config.yaml
num_hidden_layers: 9
hidden_size: 192
n_experts: 64
experts_per_token: 2
d_expert: 176
d_shared_expert: 192
hidden_act: "swiglu"
moe_layers: [0, 1, 2, 3, 4, 5, 6, 7, 8]
router_score: "softmax"
normalize_top_k: false
routed_scale: 13.2
balance_loss: 0.00383
balance_bias: false
shared_expert_gate: true
init_std_router: 0.00694
lr_router: 0.00164
vocab_size: 25865
norm: "rmsnorm"
norm_eps: 1e-05
tie_word_embeddings: true
optimizer: "soap_variant"
learning_rate: 0.00585
beta1: 0.95
beta2: 0.98
max_grad_norm: 1.0
batch_tokens: 131072
max_seq_len: 768
train_tokens: 805400000
max_steps: 6145
dataset: "wikipedia_en"
Below are experts of layer 5 (counted from 0) of a mixture-of-experts language model. Rows are named router (the router's row for the expert), gate (a neuron's input weights, with its number), up (a neuron's input weights, with its number) and show model dimensions 0-191. Each number is 200 + 20 x the weight over its row's rms, rounded and kept within 0 to 999.
Before each expert's rows: a language model's description of what the expert responds to. This comes from a sample of Wikipedia text that the model never trained on.

# expert 8
What it handles: Line-initial tokens. First token at the start of a line, table cell or heading, often digits, capital letters or New, such as 5., New, ==Early.
router,167,172,198,174,215,189,184,179,185,221,217,185,163,231,217,178,181,200,209,221,197,231,178,228,217,186,200,172,221,193,217,232,216,190,162,196,223,183,197,200,209,174,167,187,194,181,215,179,211,227,191,189,204,215,213,188,209,214,174,188,202,167,223,183,237,192,169,196,210,206,200,192,209,175,210,224,204,230,181,235,155,207,181,213,232,226,168,193,209,202,213,164,183,228,172,213,187,239,221,174,181,179,161,183,199,179,203,213,195,196,210,206,171,187,195,179,213,234,186,205,192,229,220,203,223,212,185,218,200,196,247,184,212,212,221,165,218,179,168,216,195,221,191,211,180,204,216,218,193,186,206,236,222,179,232,187,210,223,214,228,191,207,221,192,204,230,184,200,234,231,186,226,226,193,209,173,200,196,215,175,211,206,232,167,190,184,234,217,221,203,210,192
gate0,219,193,204,230,193,211,210,193,205,191,235,189,203,167,202,208,233,212,189,202,222,199,176,199,193,184,188,172,224,199,184,192,220,217,215,201,178,184,207,200,211,221,185,206,241,230,239,213,209,222,199,193,179,152,180,192,196,212,198,201,187,174,200,210,190,191,236,217,220,186,230,217,203,161,181,214,188,215,175,207,207,163,178,209,196,212,210,181,202,215,199,231,196,200,189,207,185,202,197,212,192,191,155,217,231,157,201,219,202,183,177,214,198,204,215,199,193,198,154,213,209,178,205,208,176,194,219,215,207,181,178,175,186,180,152,225,193,230,227,207,204,217,145,174,236,191,220,252,218,170,204,250,204,194,192,228,193,168,237,204,199,202,190,233,210,197,187,196,174,171,214,208,177,191,179,189,176,212,212,188,153,203,189,226,188,193,175,170,174,176,216,205
up0,171,191,207,195,214,186,223,194,200,210,183,178,214,187,187,183,181,222,224,172,226,212,196,198,181,195,201,221,238,197,238,209,172,208,185,223,210,203,169,208,173,215,198,175,181,169,172,199,189,179,198,205,182,202,196,194,209,203,191,245,234,208,203,212,218,208,201,203,177,190,166,179,212,205,209,168,208,194,223,182,199,219,173,167,163,200,182,231,182,186,201,158,232,205,205,183,197,210,196,216,197,200,226,175,183,221,173,206,216,157,258,202,204,197,184,226,211,182,233,210,198,219,200,220,213,186,191,197,190,168,213,245,208,206,220,205,202,172,186,165,192,203,223,192,179,228,182,152,217,198,249,179,187,233,233,227,207,232,191,194,202,182,227,171,181,203,230,191,218,222,202,178,211,183,193,217,194,220,206,201,195,208,208,158,205,163,176,203,237,216,189,209
gate1,193,218,214,213,193,189,212,232,207,209,200,180,192,224,189,222,198,219,216,173,167,199,202,185,182,176,185,199,170,187,224,187,204,182,187,193,209,206,228,183,248,189,214,178,187,217,175,169,186,228,192,207,215,154,213,206,182,204,223,218,212,214,209,182,211,212,198,200,219,175,179,194,210,186,190,158,222,219,171,227,183,123,206,220,218,178,154,225,192,233,170,181,203,169,208,193,181,190,203,214,188,219,204,201,223,206,192,209,211,185,210,233,236,202,186,193,152,226,217,193,222,227,214,202,218,183,236,210,180,185,191,202,199,188,208,211,202,211,208,192,228,220,178,173,232,216,192,190,233,195,155,238,175,247,181,216,161,212,217,192,186,224,196,224,184,202,206,189,192,235,224,188,198,225,211,188,221,208,224,167,186,222,187,208,207,198,206,199,210,207,206,204
up1,195,205,195,193,201,222,200,196,211,207,176,172,213,166,178,183,221,168,152,219,246,198,196,192,233,232,190,168,232,218,149,177,216,204,197,218,242,204,169,229,167,226,208,226,186,191,204,226,198,172,217,199,200,222,185,195,199,158,172,186,185,189,149,218,192,193,200,176,184,226,211,217,195,197,206,192,205,190,213,187,197,251,200,191,176,202,236,178,206,161,225,227,212,227,190,211,239,221,194,174,199,178,199,204,151,185,222,198,187,190,183,150,189,200,203,212,228,203,188,178,200,186,206,173,183,231,196,195,237,204,202,185,213,225,209,204,185,179,204,227,176,163,206,197,201,185,197,196,177,197,235,180,200,199,202,181,214,184,177,197,204,176,207,200,204,207,180,197,202,170,193,200,192,170,187,226,205,199,212,220,235,193,211,184,207,217,167,219,207,173,206,200
gate2,222,220,206,199,195,202,199,210,189,184,195,146,192,171,205,217,229,209,152,205,204,182,195,202,206,170,173,223,207,183,191,215,240,198,183,203,208,211,187,192,179,203,220,220,197,234,210,206,210,199,208,193,197,196,195,222,193,195,206,164,226,196,225,191,222,180,218,187,193,229,216,198,176,193,170,171,178,212,213,187,217,193,195,238,177,230,178,181,218,224,185,196,203,215,205,218,210,172,172,213,210,177,210,190,198,210,207,196,170,203,195,208,224,211,242,190,217,191,193,217,259,191,215,186,185,200,214,196,197,190,235,214,173,190,146,197,229,186,192,196,187,206,186,224,229,211,206,193,209,231,224,238,185,217,183,217,192,182,206,172,182,211,191,152,192,168,219,198,168,208,247,203,196,190,188,218,233,190,154,158,193,186,190,248,201,196,181,227,230,186,196,237
up2,188,229,203,205,193,161,196,193,228,207,218,220,206,206,193,192,161,217,244,219,199,212,189,180,214,207,231,213,220,185,201,176,182,184,236,172,199,190,210,187,241,239,182,204,220,149,186,212,199,193,190,220,220,203,195,155,189,212,188,232,167,222,181,199,183,204,165,198,171,204,176,188,226,211,210,168,201,167,215,190,194,195,187,210,181,207,220,217,166,209,183,203,206,175,170,216,201,228,221,210,186,213,161,202,206,187,191,186,201,187,211,186,197,224,191,180,219,218,172,206,163,189,180,185,214,187,188,202,205,196,186,170,248,198,221,203,180,227,214,204,225,162,188,182,162,206,185,213,208,184,179,200,229,183,183,193,185,184,202,182,212,167,204,265,196,209,191,182,194,183,164,223,171,191,198,201,164,204,237,228,188,202,193,171,198,184,177,190,181,209,197,179
gate3,210,236,196,213,171,182,243,207,174,203,215,214,209,221,213,190,208,236,209,215,210,191,183,214,175,186,200,232,207,190,173,197,212,208,182,250,202,189,217,184,225,224,190,196,184,199,164,204,197,225,206,229,213,175,182,196,183,196,192,204,224,178,222,230,168,209,184,211,208,165,195,204,202,223,174,158,212,180,192,234,227,171,192,206,224,207,194,183,212,191,205,222,206,230,206,143,177,222,158,233,174,202,211,198,193,196,177,212,195,188,182,193,225,189,200,179,207,200,174,209,195,183,184,231,185,211,174,205,192,175,241,201,182,192,209,216,197,198,205,250,178,196,179,191,205,201,173,188,203,221,200,200,226,187,180,220,193,197,211,192,202,187,208,219,177,248,200,165,187,175,216,191,225,161,189,211,221,186,154,154,216,172,205,237,214,215,227,179,195,204,180,187
up3,229,195,209,214,224,218,192,218,250,164,230,211,184,221,206,197,238,197,179,203,204,195,182,202,215,186,225,176,188,228,190,239,227,207,206,185,204,180,175,207,200,189,208,176,161,196,225,206,207,247,195,208,217,175,212,177,201,203,212,198,216,213,188,165,193,201,209,221,216,188,175,188,220,219,213,173,180,205,195,201,154,162,207,194,181,227,182,205,206,207,228,206,179,202,208,231,200,255,206,202,218,237,193,220,200,186,171,201,203,225,215,194,215,238,214,208,202,196,214,194,209,222,182,241,240,198,192,221,223,235,160,213,203,216,196,183,196,188,182,158,227,190,215,217,202,203,196,165,195,223,177,240,201,211,195,220,194,179,196,190,218,195,188,217,167,199,154,206,193,214,221,201,239,199,227,172,148,205,226,208,174,214,207,184,200,204,193,188,212,225,212,206
gate4,212,212,183,213,229,212,212,182,216,153,171,171,206,176,176,209,214,204,196,200,213,203,208,187,218,211,169,160,173,243,193,178,188,216,212,199,192,217,208,207,249,191,210,161,186,221,186,190,210,192,167,186,216,218,191,225,203,192,168,206,203,179,200,183,182,217,228,183,177,209,169,228,195,186,203,223,184,225,175,174,181,191,192,177,215,151,195,165,209,199,223,234,179,160,213,210,210,196,210,197,221,192,220,173,221,193,200,196,220,217,186,172,223,195,208,185,204,189,232,225,196,170,196,186,200,188,208,153,188,184,158,186,180,233,229,212,176,219,215,218,194,191,218,187,177,198,216,187,166,211,174,207,220,209,204,212,176,182,218,208,187,237,180,196,215,195,226,219,175,217,219,220,199,187,192,195,209,204,192,165,194,185,176,178,243,214,146,203,208,206,171,205
up4,198,180,173,208,185,191,141,208,194,219,190,250,215,179,227,243,207,154,243,181,219,171,195,208,228,199,206,215,241,194,205,199,186,209,193,184,184,178,186,220,165,223,158,179,199,178,212,222,191,190,194,190,202,167,198,195,197,189,181,185,225,189,161,213,213,161,222,226,200,192,195,180,223,185,208,206,201,206,197,211,211,202,208,196,200,192,189,213,226,176,185,218,211,182,192,163,192,213,222,221,193,199,172,226,191,228,193,194,194,190,150,203,202,196,170,223,165,189,197,197,154,234,197,201,186,190,125,217,212,219,212,202,209,190,166,195,188,214,189,189,175,224,172,229,186,190,193,224,219,213,187,216,175,192,219,188,194,211,188,207,228,218,230,217,218,197,197,188,212,172,174,213,214,209,211,175,173,193,218,208,223,207,224,212,201,195,216,175,201,184,221,187
gate5,238,223,223,186,232,211,188,197,196,204,191,210,193,204,226,221,195,232,229,185,230,207,198,200,180,237,145,215,231,215,186,184,183,199,196,172,209,206,211,184,199,220,174,178,220,176,234,219,229,191,161,188,211,200,230,222,203,199,220,224,191,248,167,211,202,222,213,179,197,179,191,225,180,183,194,212,203,201,188,208,215,210,161,181,211,184,178,208,175,231,197,205,224,180,214,203,223,228,212,172,203,188,200,213,206,220,244,182,200,215,227,197,249,179,202,192,208,217,215,190,218,190,202,213,170,211,200,198,216,146,195,186,199,211,200,195,183,241,204,169,228,165,211,177,204,183,225,206,215,209,198,217,198,186,184,211,217,213,219,197,203,228,150,230,193,180,207,208,215,165,194,207,189,217,203,173,201,218,212,230,210,189,233,240,217,199,194,201,220,197,161,228
up5,172,188,158,194,186,181,221,198,208,207,216,171,194,159,199,179,209,205,222,171,178,178,186,232,206,195,231,182,209,206,202,216,214,202,194,174,221,221,197,220,218,197,232,222,187,219,204,177,196,205,204,226,199,191,151,182,200,192,185,192,226,186,214,166,186,203,199,228,204,198,211,208,202,175,202,199,220,176,198,193,177,227,187,201,242,232,225,196,192,167,223,204,185,230,193,220,207,187,163,204,165,206,206,202,213,208,194,256,190,192,190,216,156,243,213,201,177,209,200,204,181,208,207,164,187,249,198,221,201,236,201,239,178,200,230,205,214,185,192,209,226,192,210,177,175,189,205,192,209,163,206,186,175,186,195,195,208,151,177,221,216,185,210,237,174,193,224,193,182,211,227,227,174,193,169,187,192,183,197,191,189,228,172,217,204,217,211,192,196,211,215,250
gate6,190,257,208,205,198,161,214,206,207,184,192,198,178,202,200,204,223,215,212,235,201,184,159,196,177,199,185,208,204,197,197,176,207,141,187,220,225,233,218,162,174,223,219,194,240,236,212,194,177,215,205,216,196,196,195,238,169,216,201,193,191,230,182,239,214,240,210,175,234,168,221,189,203,176,180,201,189,182,229,177,196,174,211,213,189,194,203,219,177,203,200,252,196,199,168,218,170,186,185,173,207,189,214,178,248,227,208,188,230,210,199,175,202,210,215,230,206,188,207,229,195,241,242,208,230,229,215,164,198,180,175,222,211,213,158,221,221,200,212,224,186,194,196,206,197,177,173,202,207,177,170,200,216,202,214,211,191,197,195,178,190,208,219,166,187,181,213,206,195,212,178,190,200,206,214,216,202,194,195,199,196,187,180,188,192,182,178,177,209,203,194,200
up6,229,196,174,211,209,194,186,210,204,240,232,218,213,245,179,184,175,185,196,179,215,230,202,194,195,191,209,190,192,201,229,185,162,204,222,173,181,162,160,203,219,217,213,215,178,204,177,205,196,212,239,177,163,211,217,214,237,193,206,188,176,184,187,163,197,187,202,188,211,176,214,200,199,215,209,203,203,185,186,207,230,208,201,176,227,224,178,211,166,220,199,216,255,221,197,196,175,205,223,154,223,152,225,203,220,186,227,194,197,192,200,178,187,176,196,201,225,180,230,197,200,189,190,197,181,178,203,228,180,188,211,181,167,183,187,217,190,204,216,190,209,213,193,193,207,200,210,200,229,221,206,168,217,176,188,193,178,205,166,174,190,195,199,193,207,171,193,229,212,209,192,202,182,222,221,192,162,201,225,222,160,169,193,210,166,201,233,172,198,184,210,147
gate7,206,237,203,184,188,209,191,204,231,210,212,208,227,174,188,212,189,220,223,189,160,191,213,186,244,200,210,250,172,186,203,204,216,210,184,215,203,229,204,258,221,211,243,222,205,201,218,204,175,199,221,207,165,184,207,198,219,155,199,243,222,207,177,211,188,210,198,160,189,230,230,189,219,192,199,198,227,178,184,212,226,196,205,156,180,198,167,201,161,166,222,176,174,185,186,210,182,184,168,194,217,207,170,205,211,186,193,173,222,186,193,190,217,229,220,202,234,207,193,210,193,202,193,185,188,210,194,220,179,216,205,197,172,196,190,192,189,169,202,186,173,209,179,206,210,206,227,218,204,191,181,188,224,240,209,224,168,204,196,196,175,219,209,204,201,214,187,242,221,200,181,202,178,199,172,196,187,211,207,262,237,218,195,185,203,183,232,194,208,211,196,201
up7,197,195,198,184,228,223,184,194,209,164,219,229,182,194,213,206,201,216,194,198,200,195,176,206,203,206,210,182,215,210,213,211,224,199,215,218,206,185,190,233,191,214,203,193,179,227,200,210,174,212,227,219,185,183,213,197,189,199,185,188,195,216,165,199,222,221,190,213,211,204,238,197,226,215,181,207,206,161,168,210,190,206,221,212,176,170,215,157,200,209,155,229,209,204,198,206,199,175,209,223,210,197,198,207,219,173,168,166,218,199,206,205,197,228,232,168,181,214,182,234,194,221,226,193,201,217,240,220,220,195,194,197,179,237,204,185,202,196,240,250,167,174,196,218,218,196,190,202,154,168,226,186,211,183,227,207,179,213,226,223,207,215,213,169,193,221,217,210,184,189,189,206,175,179,206,169,186,199,224,257,200,234,201,215,165,187,191,172,201,202,136,176
gate8,206,199,229,191,227,187,190,179,201,189,219,202,208,227,175,231,199,182,203,177,188,163,222,191,214,206,198,234,166,198,183,207,188,196,232,178,170,228,224,221,198,200,208,202,201,218,206,183,222,174,188,174,229,212,201,176,245,157,178,165,186,197,192,187,161,208,227,177,186,196,203,222,173,203,179,204,217,185,219,201,199,185,192,211,189,198,159,202,199,206,193,236,212,190,224,208,195,166,230,176,219,192,214,214,204,171,178,224,211,229,209,172,207,214,153,192,198,201,213,202,210,218,161,175,167,218,209,174,201,223,238,187,204,183,190,211,194,188,214,190,222,187,246,215,202,190,203,193,187,188,203,233,213,222,182,208,192,148,226,189,173,181,206,151,194,210,189,170,214,172,183,182,213,180,182,210,165,215,254,191,194,179,186,208,201,178,226,189,204,195,184,211
up8,190,212,238,199,201,203,204,203,189,195,211,209,213,237,151,220,182,213,223,187,205,177,236,219,215,207,220,212,207,192,192,190,204,204,237,173,162,226,231,217,205,196,220,221,201,209,212,189,196,188,171,173,241,207,198,182,212,174,178,165,184,190,214,173,169,204,216,210,193,202,184,209,215,233,189,227,200,171,224,196,181,194,185,207,195,193,161,182,207,194,222,223,191,192,229,210,176,199,219,183,220,189,218,216,223,196,156,227,189,219,183,177,201,221,186,209,195,223,214,176,193,185,175,195,187,219,205,192,210,207,225,193,189,194,169,206,203,224,200,181,240,169,254,202,172,208,192,220,211,183,185,238,191,219,199,196,198,151,234,187,177,180,223,170,228,184,178,167,197,211,173,199,196,200,177,211,153,179,230,199,212,182,161,199,200,186,230,198,191,194,179,232
gate9,185,205,207,211,181,198,203,213,210,170,194,185,171,171,210,218,202,201,219,200,196,207,198,208,212,271,150,209,206,198,193,229,202,200,182,219,172,194,209,203,177,178,175,193,187,213,199,198,201,149,186,213,223,192,208,186,188,168,183,187,162,236,201,224,207,206,205,226,164,183,196,200,197,169,202,192,210,205,214,175,209,199,218,205,162,177,215,209,239,223,187,194,207,203,143,197,165,192,221,213,217,203,179,179,190,216,227,158,219,236,208,226,173,203,170,215,219,212,229,188,219,169,160,215,188,236,216,192,180,163,200,206,198,186,208,206,172,207,199,215,206,220,204,199,184,182,199,181,222,212,199,209,155,206,184,187,213,223,211,182,216,213,178,181,218,170,191,244,192,169,189,199,195,207,198,208,177,190,173,198,181,202,209,207,239,177,212,199,231,219,162,208
up9,193,205,185,196,229,185,186,176,219,179,169,167,205,197,202,195,185,228,224,207,180,211,200,231,199,206,231,188,158,177,200,207,202,204,221,206,200,207,193,199,207,218,209,216,133,198,207,188,210,209,195,161,193,219,175,192,210,195,226,205,222,143,216,196,215,165,219,239,195,200,205,203,223,212,228,222,227,230,197,188,209,232,189,193,211,164,219,180,234,188,210,243,219,186,197,195,186,168,217,224,209,206,200,234,189,167,197,201,207,239,204,210,199,181,195,203,186,162,191,204,252,188,173,180,149,190,234,213,182,230,181,188,224,184,221,206,194,206,198,200,214,202,196,188,216,187,228,211,199,232,194,197,187,196,202,212,194,168,206,174,205,201,190,211,169,179,228,189,214,178,211,186,235,188,208,194,162,208,179,184,182,177,212,210,197,218,219,259,197,187,202,193
gate10,230,210,198,223,179,182,204,198,159,208,212,209,203,197,178,228,233,193,195,205,213,202,219,186,199,194,218,190,155,193,213,193,184,182,234,216,160,219,222,186,176,200,209,214,197,245,214,177,169,199,209,202,191,179,225,212,195,185,203,223,209,196,204,180,187,182,194,167,173,163,223,214,176,179,207,207,263,208,178,203,207,214,207,212,222,215,215,214,217,179,236,201,243,214,176,233,200,207,225,196,191,224,214,186,191,177,211,247,196,185,198,186,213,210,163,201,198,197,207,177,198,189,201,211,199,185,182,186,138,211,207,236,205,212,191,211,202,177,228,166,185,175,203,185,226,197,173,213,176,218,181,216,200,190,208,211,214,190,210,152,233,213,201,184,190,205,188,205,175,183,182,187,195,218,179,160,209,162,178,181,165,185,167,206,223,185,219,177,183,166,201,198
up10,221,179,195,222,187,195,203,210,189,221,188,207,237,201,217,239,193,170,227,212,180,177,183,196,195,218,186,203,186,216,222,224,171,193,201,194,200,218,212,221,188,221,196,196,237,184,192,168,215,189,207,180,221,197,205,144,198,200,222,221,211,200,194,167,182,193,212,217,194,194,192,194,167,199,211,241,194,206,183,198,197,241,217,192,195,170,181,233,180,203,211,193,205,190,159,195,202,187,235,207,202,222,172,164,193,202,225,209,194,190,198,226,159,209,214,204,200,237,203,235,175,181,198,181,196,225,179,219,193,213,219,198,208,184,200,172,238,201,169,189,195,180,221,209,219,204,240,193,167,186,208,223,178,178,203,207,214,180,224,206,220,162,147,168,221,205,216,189,157,179,192,218,176,233,178,201,174,184,182,218,147,190,181,196,194,179,214,175,200,172,194,224
gate11,198,207,194,223,218,201,221,193,198,203,194,175,211,182,208,215,199,183,185,177,183,201,214,234,199,154,182,219,185,200,206,216,198,234,197,183,196,172,200,209,214,223,198,181,160,212,177,189,180,169,218,189,223,178,236,189,174,165,195,211,229,176,165,167,226,230,248,223,198,204,212,236,174,199,172,163,217,184,175,207,204,186,205,222,217,194,207,209,163,238,188,195,230,169,147,182,209,226,179,190,205,189,217,236,221,222,193,199,218,194,184,174,198,227,196,217,189,225,185,148,169,199,185,201,172,208,193,190,189,196,224,210,170,200,216,233,185,188,221,209,216,160,183,210,223,216,206,227,198,203,191,221,209,226,219,211,212,216,203,211,221,191,200,199,224,185,189,239,215,245,192,214,201,182,205,190,224,196,202,184,187,220,191,176,200,223,221,191,192,222,197,235
up11,161,164,209,199,188,229,210,181,176,168,200,192,170,163,212,215,223,193,180,204,224,220,233,189,208,198,188,187,199,174,194,199,188,181,217,196,206,179,199,189,167,209,199,221,210,211,180,213,176,197,191,197,179,230,184,197,166,202,187,230,174,217,193,186,163,179,228,176,172,210,177,190,227,225,209,196,197,210,154,198,189,257,216,198,214,167,214,186,233,204,198,181,193,220,239,206,209,191,188,212,178,203,192,174,174,208,248,235,213,216,184,199,216,190,225,163,209,207,206,181,218,185,196,189,237,207,229,237,196,200,218,211,202,199,193,192,201,207,171,212,217,226,182,209,160,209,197,192,185,174,200,148,207,170,179,185,224,201,228,213,172,210,205,188,167,210,169,184,186,171,184,209,200,203,210,220,200,161,182,223,181,185,177,184,195,209,180,181,228,212,185,171
gate12,188,224,207,208,197,213,209,217,208,188,180,193,243,196,194,232,227,212,194,206,237,201,199,211,179,218,180,211,177,224,185,200,200,168,203,213,202,216,239,231,188,218,185,197,183,204,194,215,196,199,198,215,196,211,216,235,211,184,215,207,151,195,219,178,203,221,224,213,182,190,203,217,198,214,191,198,192,175,229,155,203,240,231,209,219,183,211,173,215,189,191,192,178,192,194,200,201,181,219,196,225,184,232,226,218,227,203,204,191,187,172,204,204,201,184,178,172,197,224,219,214,193,163,212,200,182,184,203,206,233,216,171,161,178,216,202,165,229,182,215,213,185,181,211,242,193,178,200,224,209,197,214,205,249,209,220,169,196,214,208,152,194,226,197,183,181,194,178,156,230,203,200,198,174,155,211,199,229,207,218,224,172,194,233,215,160,205,179,167,210,158,221
up12,223,189,182,175,192,205,219,205,194,212,186,196,196,215,196,179,224,194,178,195,236,196,186,183,201,234,206,194,168,221,211,229,207,214,170,234,233,202,194,203,200,223,173,219,169,206,174,220,197,200,209,223,213,202,191,217,199,190,224,203,193,197,215,219,178,223,202,214,177,222,179,204,185,162,194,194,207,220,195,228,185,192,212,192,152,224,232,168,165,220,236,163,198,198,215,235,191,190,187,203,171,208,231,213,227,160,167,209,206,211,192,187,227,178,276,197,209,189,180,238,226,204,230,187,190,222,199,201,235,180,211,197,211,172,190,169,202,193,183,183,207,203,214,191,228,243,226,218,210,210,207,219,196,204,163,179,223,210,187,189,209,219,233,202,174,191,186,201,161,196,203,167,196,173,247,223,192,195,219,193,211,206,205,213,205,208,219,169,216,196,200,192
gate13,204,229,182,200,189,239,254,203,190,185,209,217,185,195,160,176,194,211,208,210,188,218,171,189,176,185,185,197,214,176,169,200,209,229,196,218,198,221,198,165,206,260,188,166,181,201,231,207,210,215,172,181,235,208,205,225,231,192,200,228,234,218,209,221,203,189,202,199,208,192,227,221,200,224,179,225,219,201,188,207,211,194,213,193,212,218,218,193,219,224,180,217,206,185,205,205,202,193,190,202,169,214,191,188,197,214,233,209,208,206,171,240,193,210,184,221,164,164,168,210,215,191,173,174,202,202,212,183,189,180,212,191,181,195,174,192,194,210,204,219,230,216,214,203,202,190,235,221,205,203,205,226,226,263,170,221,197,230,208,227,186,193,204,221,217,214,181,189,208,196,192,188,221,177,177,186,231,173,184,191,175,232,188,243,237,190,182,198,166,191,240,201
up13,190,211,221,229,232,188,158,217,194,226,178,209,168,193,217,186,229,204,193,209,233,250,249,177,216,211,208,217,203,226,246,213,171,167,165,199,186,191,174,242,206,166,205,213,208,151,187,208,200,200,211,162,195,233,205,193,169,191,180,195,195,213,192,189,188,229,216,211,194,206,181,182,207,195,197,202,190,193,215,173,193,216,199,164,180,189,205,180,186,177,193,169,206,189,202,203,212,192,200,206,214,203,219,196,228,194,190,198,173,230,203,193,213,202,210,210,225,227,244,221,205,196,201,202,187,190,182,217,199,207,207,214,223,174,208,201,196,186,200,151,155,201,185,208,193,212,176,212,233,231,159,179,173,155,216,214,210,230,183,172,210,229,217,207,182,218,195,181,203,203,210,165,174,225,198,214,177,188,213,198,200,169,187,179,171,192,209,198,170,197,185,179
gate14,188,186,213,235,208,236,230,169,186,215,238,173,216,205,217,195,216,226,166,197,202,196,202,208,193,215,255,218,191,169,195,184,224,199,201,243,200,182,227,225,197,207,188,212,198,216,205,218,180,195,150,215,189,169,175,221,220,201,200,183,217,188,198,201,195,214,212,194,193,186,184,173,197,221,201,219,208,189,202,206,222,246,199,163,223,203,210,199,224,204,179,205,217,198,224,200,196,164,190,232,195,217,200,196,167,188,195,212,181,212,223,234,244,207,211,209,199,194,183,209,186,208,225,139,200,181,235,218,214,170,204,244,182,204,191,209,196,223,202,190,221,165,200,217,197,167,217,174,216,228,190,150,224,198,215,187,226,196,192,198,209,231,222,172,194,192,181,196,219,208,194,187,207,192,194,214,195,200,200,233,170,226,182,227,211,221,213,154,198,175,172,210
up14,183,196,225,196,213,207,179,205,204,184,227,187,215,190,198,214,180,233,187,201,196,175,202,153,224,217,189,240,187,215,198,209,200,197,201,210,202,194,192,186,187,168,165,193,232,159,212,196,182,202,146,182,200,208,184,192,177,210,179,196,232,187,227,199,183,214,170,196,183,179,212,218,193,206,211,226,231,222,203,197,230,199,210,179,203,198,187,197,206,225,206,171,193,194,215,166,224,195,232,215,199,186,198,217,160,166,180,170,182,192,160,237,207,234,164,242,205,213,157,220,215,184,197,228,219,151,155,211,181,173,204,199,232,184,213,179,228,201,245,195,206,168,173,209,197,179,164,206,211,176,188,199,195,187,177,187,183,192,219,191,223,182,196,219,216,188,197,206,217,223,220,193,192,214,177,218,214,212,195,206,209,200,234,201,221,215,208,181,165,178,203,184
gate15,201,230,209,217,206,183,207,196,190,174,189,223,199,148,196,208,218,202,238,196,210,182,162,201,190,216,189,224,160,212,204,188,201,215,200,171,187,174,192,203,192,229,208,196,206,247,211,210,199,164,163,218,195,192,214,185,202,186,192,219,216,202,248,204,217,198,238,181,231,205,216,187,216,175,211,209,196,201,199,165,220,236,207,200,204,176,240,224,200,211,202,228,205,228,217,234,186,227,153,217,163,216,203,178,215,236,242,185,177,159,162,181,178,194,196,200,209,198,190,219,199,183,172,206,203,207,206,181,216,172,214,203,196,209,224,203,223,216,202,206,215,190,212,232,206,166,238,195,205,188,183,192,186,230,184,166,191,218,226,211,195,206,173,246,182,216,230,218,215,224,223,170,193,197,193,182,210,208,212,228,213,212,192,197,200,224,227,220,228,216,188,205
up15,206,209,230,219,203,226,203,163,171,211,218,185,246,212,181,196,203,193,196,233,225,178,206,214,185,219,220,233,210,206,210,235,193,210,194,199,185,211,181,167,178,169,190,206,168,173,231,221,207,166,226,206,204,214,214,152,207,183,193,229,191,193,178,205,156,193,196,223,206,250,205,230,220,172,219,197,229,205,199,165,194,193,212,230,236,175,184,208,214,199,176,185,233,182,183,219,208,208,188,197,200,227,212,208,185,208,225,212,204,213,212,205,186,182,236,187,199,218,222,197,194,188,183,178,175,214,216,205,203,204,201,210,242,211,197,184,199,192,219,160,223,176,200,202,190,183,193,177,198,201,196,190,186,178,237,174,227,255,199,174,186,182,196,175,245,207,214,228,159,187,167,215,206,198,195,209,211,175,228,209,200,202,183,205,183,182,212,208,193,169,168,216
gate16,185,207,196,225,175,212,200,191,204,197,210,146,207,222,214,182,206,208,178,206,190,179,216,216,148,197,170,237,189,180,162,230,169,188,187,211,176,173,201,193,203,198,221,195,189,201,196,179,215,217,177,193,184,203,201,206,181,201,168,213,243,203,202,206,150,189,199,201,211,168,228,195,213,207,194,214,202,191,199,177,187,187,204,177,217,191,181,198,192,235,159,213,181,207,183,235,222,199,191,200,231,224,235,190,207,212,157,197,201,186,175,181,237,197,198,191,189,219,218,225,170,216,212,192,228,196,192,165,224,188,223,192,182,202,209,222,141,215,203,173,211,185,203,205,184,191,197,247,211,206,198,180,191,187,215,201,176,175,192,223,142,187,167,201,215,197,190,213,214,197,184,192,198,164,173,172,206,209,168,192,157,184,187,196,231,191,206,164,215,200,222,209
up16,190,195,219,196,224,204,201,231,193,222,184,212,219,197,184,200,172,233,228,198,225,224,206,215,217,227,201,165,214,179,202,156,196,187,163,184,201,200,187,244,171,192,227,190,192,190,229,177,166,187,221,228,207,206,208,157,212,208,218,195,167,228,210,224,204,202,202,195,155,189,207,199,212,205,220,206,197,236,220,203,188,185,174,195,194,202,218,170,182,185,234,208,205,197,202,191,189,233,210,210,200,217,179,195,209,203,219,203,205,204,216,196,162,211,211,216,173,184,213,178,211,201,172,198,221,195,208,249,207,192,205,211,192,232,206,181,263,198,176,248,167,208,211,196,164,213,244,180,201,207,213,197,200,200,186,199,231,227,210,190,231,216,197,211,185,208,203,204,177,211,178,184,196,259,176,201,209,211,216,238,206,206,180,192,169,169,175,204,198,193,187,158
gate17,204,194,179,224,217,194,190,207,222,230,181,221,224,207,202,184,189,228,192,203,185,167,234,161,224,173,205,175,159,184,192,214,176,184,183,210,191,169,215,194,205,188,180,202,199,198,207,203,238,194,212,209,163,194,213,209,236,178,220,218,201,229,192,208,164,153,202,221,175,205,175,199,220,202,179,171,205,202,224,169,218,218,161,196,201,215,233,182,216,216,173,210,207,181,185,248,241,173,195,187,179,214,214,216,221,225,190,206,211,165,173,172,194,236,177,188,190,230,177,183,165,189,186,219,178,190,200,162,215,194,168,200,187,199,191,167,220,190,223,173,199,194,193,182,204,184,235,212,189,236,202,232,209,233,184,219,176,207,193,198,221,195,228,196,184,175,211,201,195,189,190,218,172,195,223,206,198,177,205,239,212,212,213,179,185,201,197,212,174,193,179,225
up17,199,221,197,184,210,190,199,221,238,206,200,207,216,225,191,163,178,196,192,224,184,235,222,173,178,201,198,190,222,156,189,194,218,217,182,185,186,196,252,209,248,178,217,192,203,170,179,205,207,211,205,166,177,189,229,185,172,182,191,219,175,184,195,233,198,170,209,216,181,166,188,241,217,254,194,208,226,226,195,160,199,206,190,205,199,186,228,216,210,208,210,178,188,198,158,209,200,174,199,194,221,193,219,202,210,207,202,232,199,206,203,175,231,190,159,228,193,240,218,209,214,182,194,215,188,153,246,183,211,200,209,226,195,178,208,210,193,181,191,185,183,185,162,205,237,196,192,212,176,204,192,170,203,203,168,203,177,201,204,191,201,220,203,182,199,181,185,218,167,181,190,190,190,219,190,220,208,218,219,206,233,217,215,181,177,160,196,186,228,205,181,193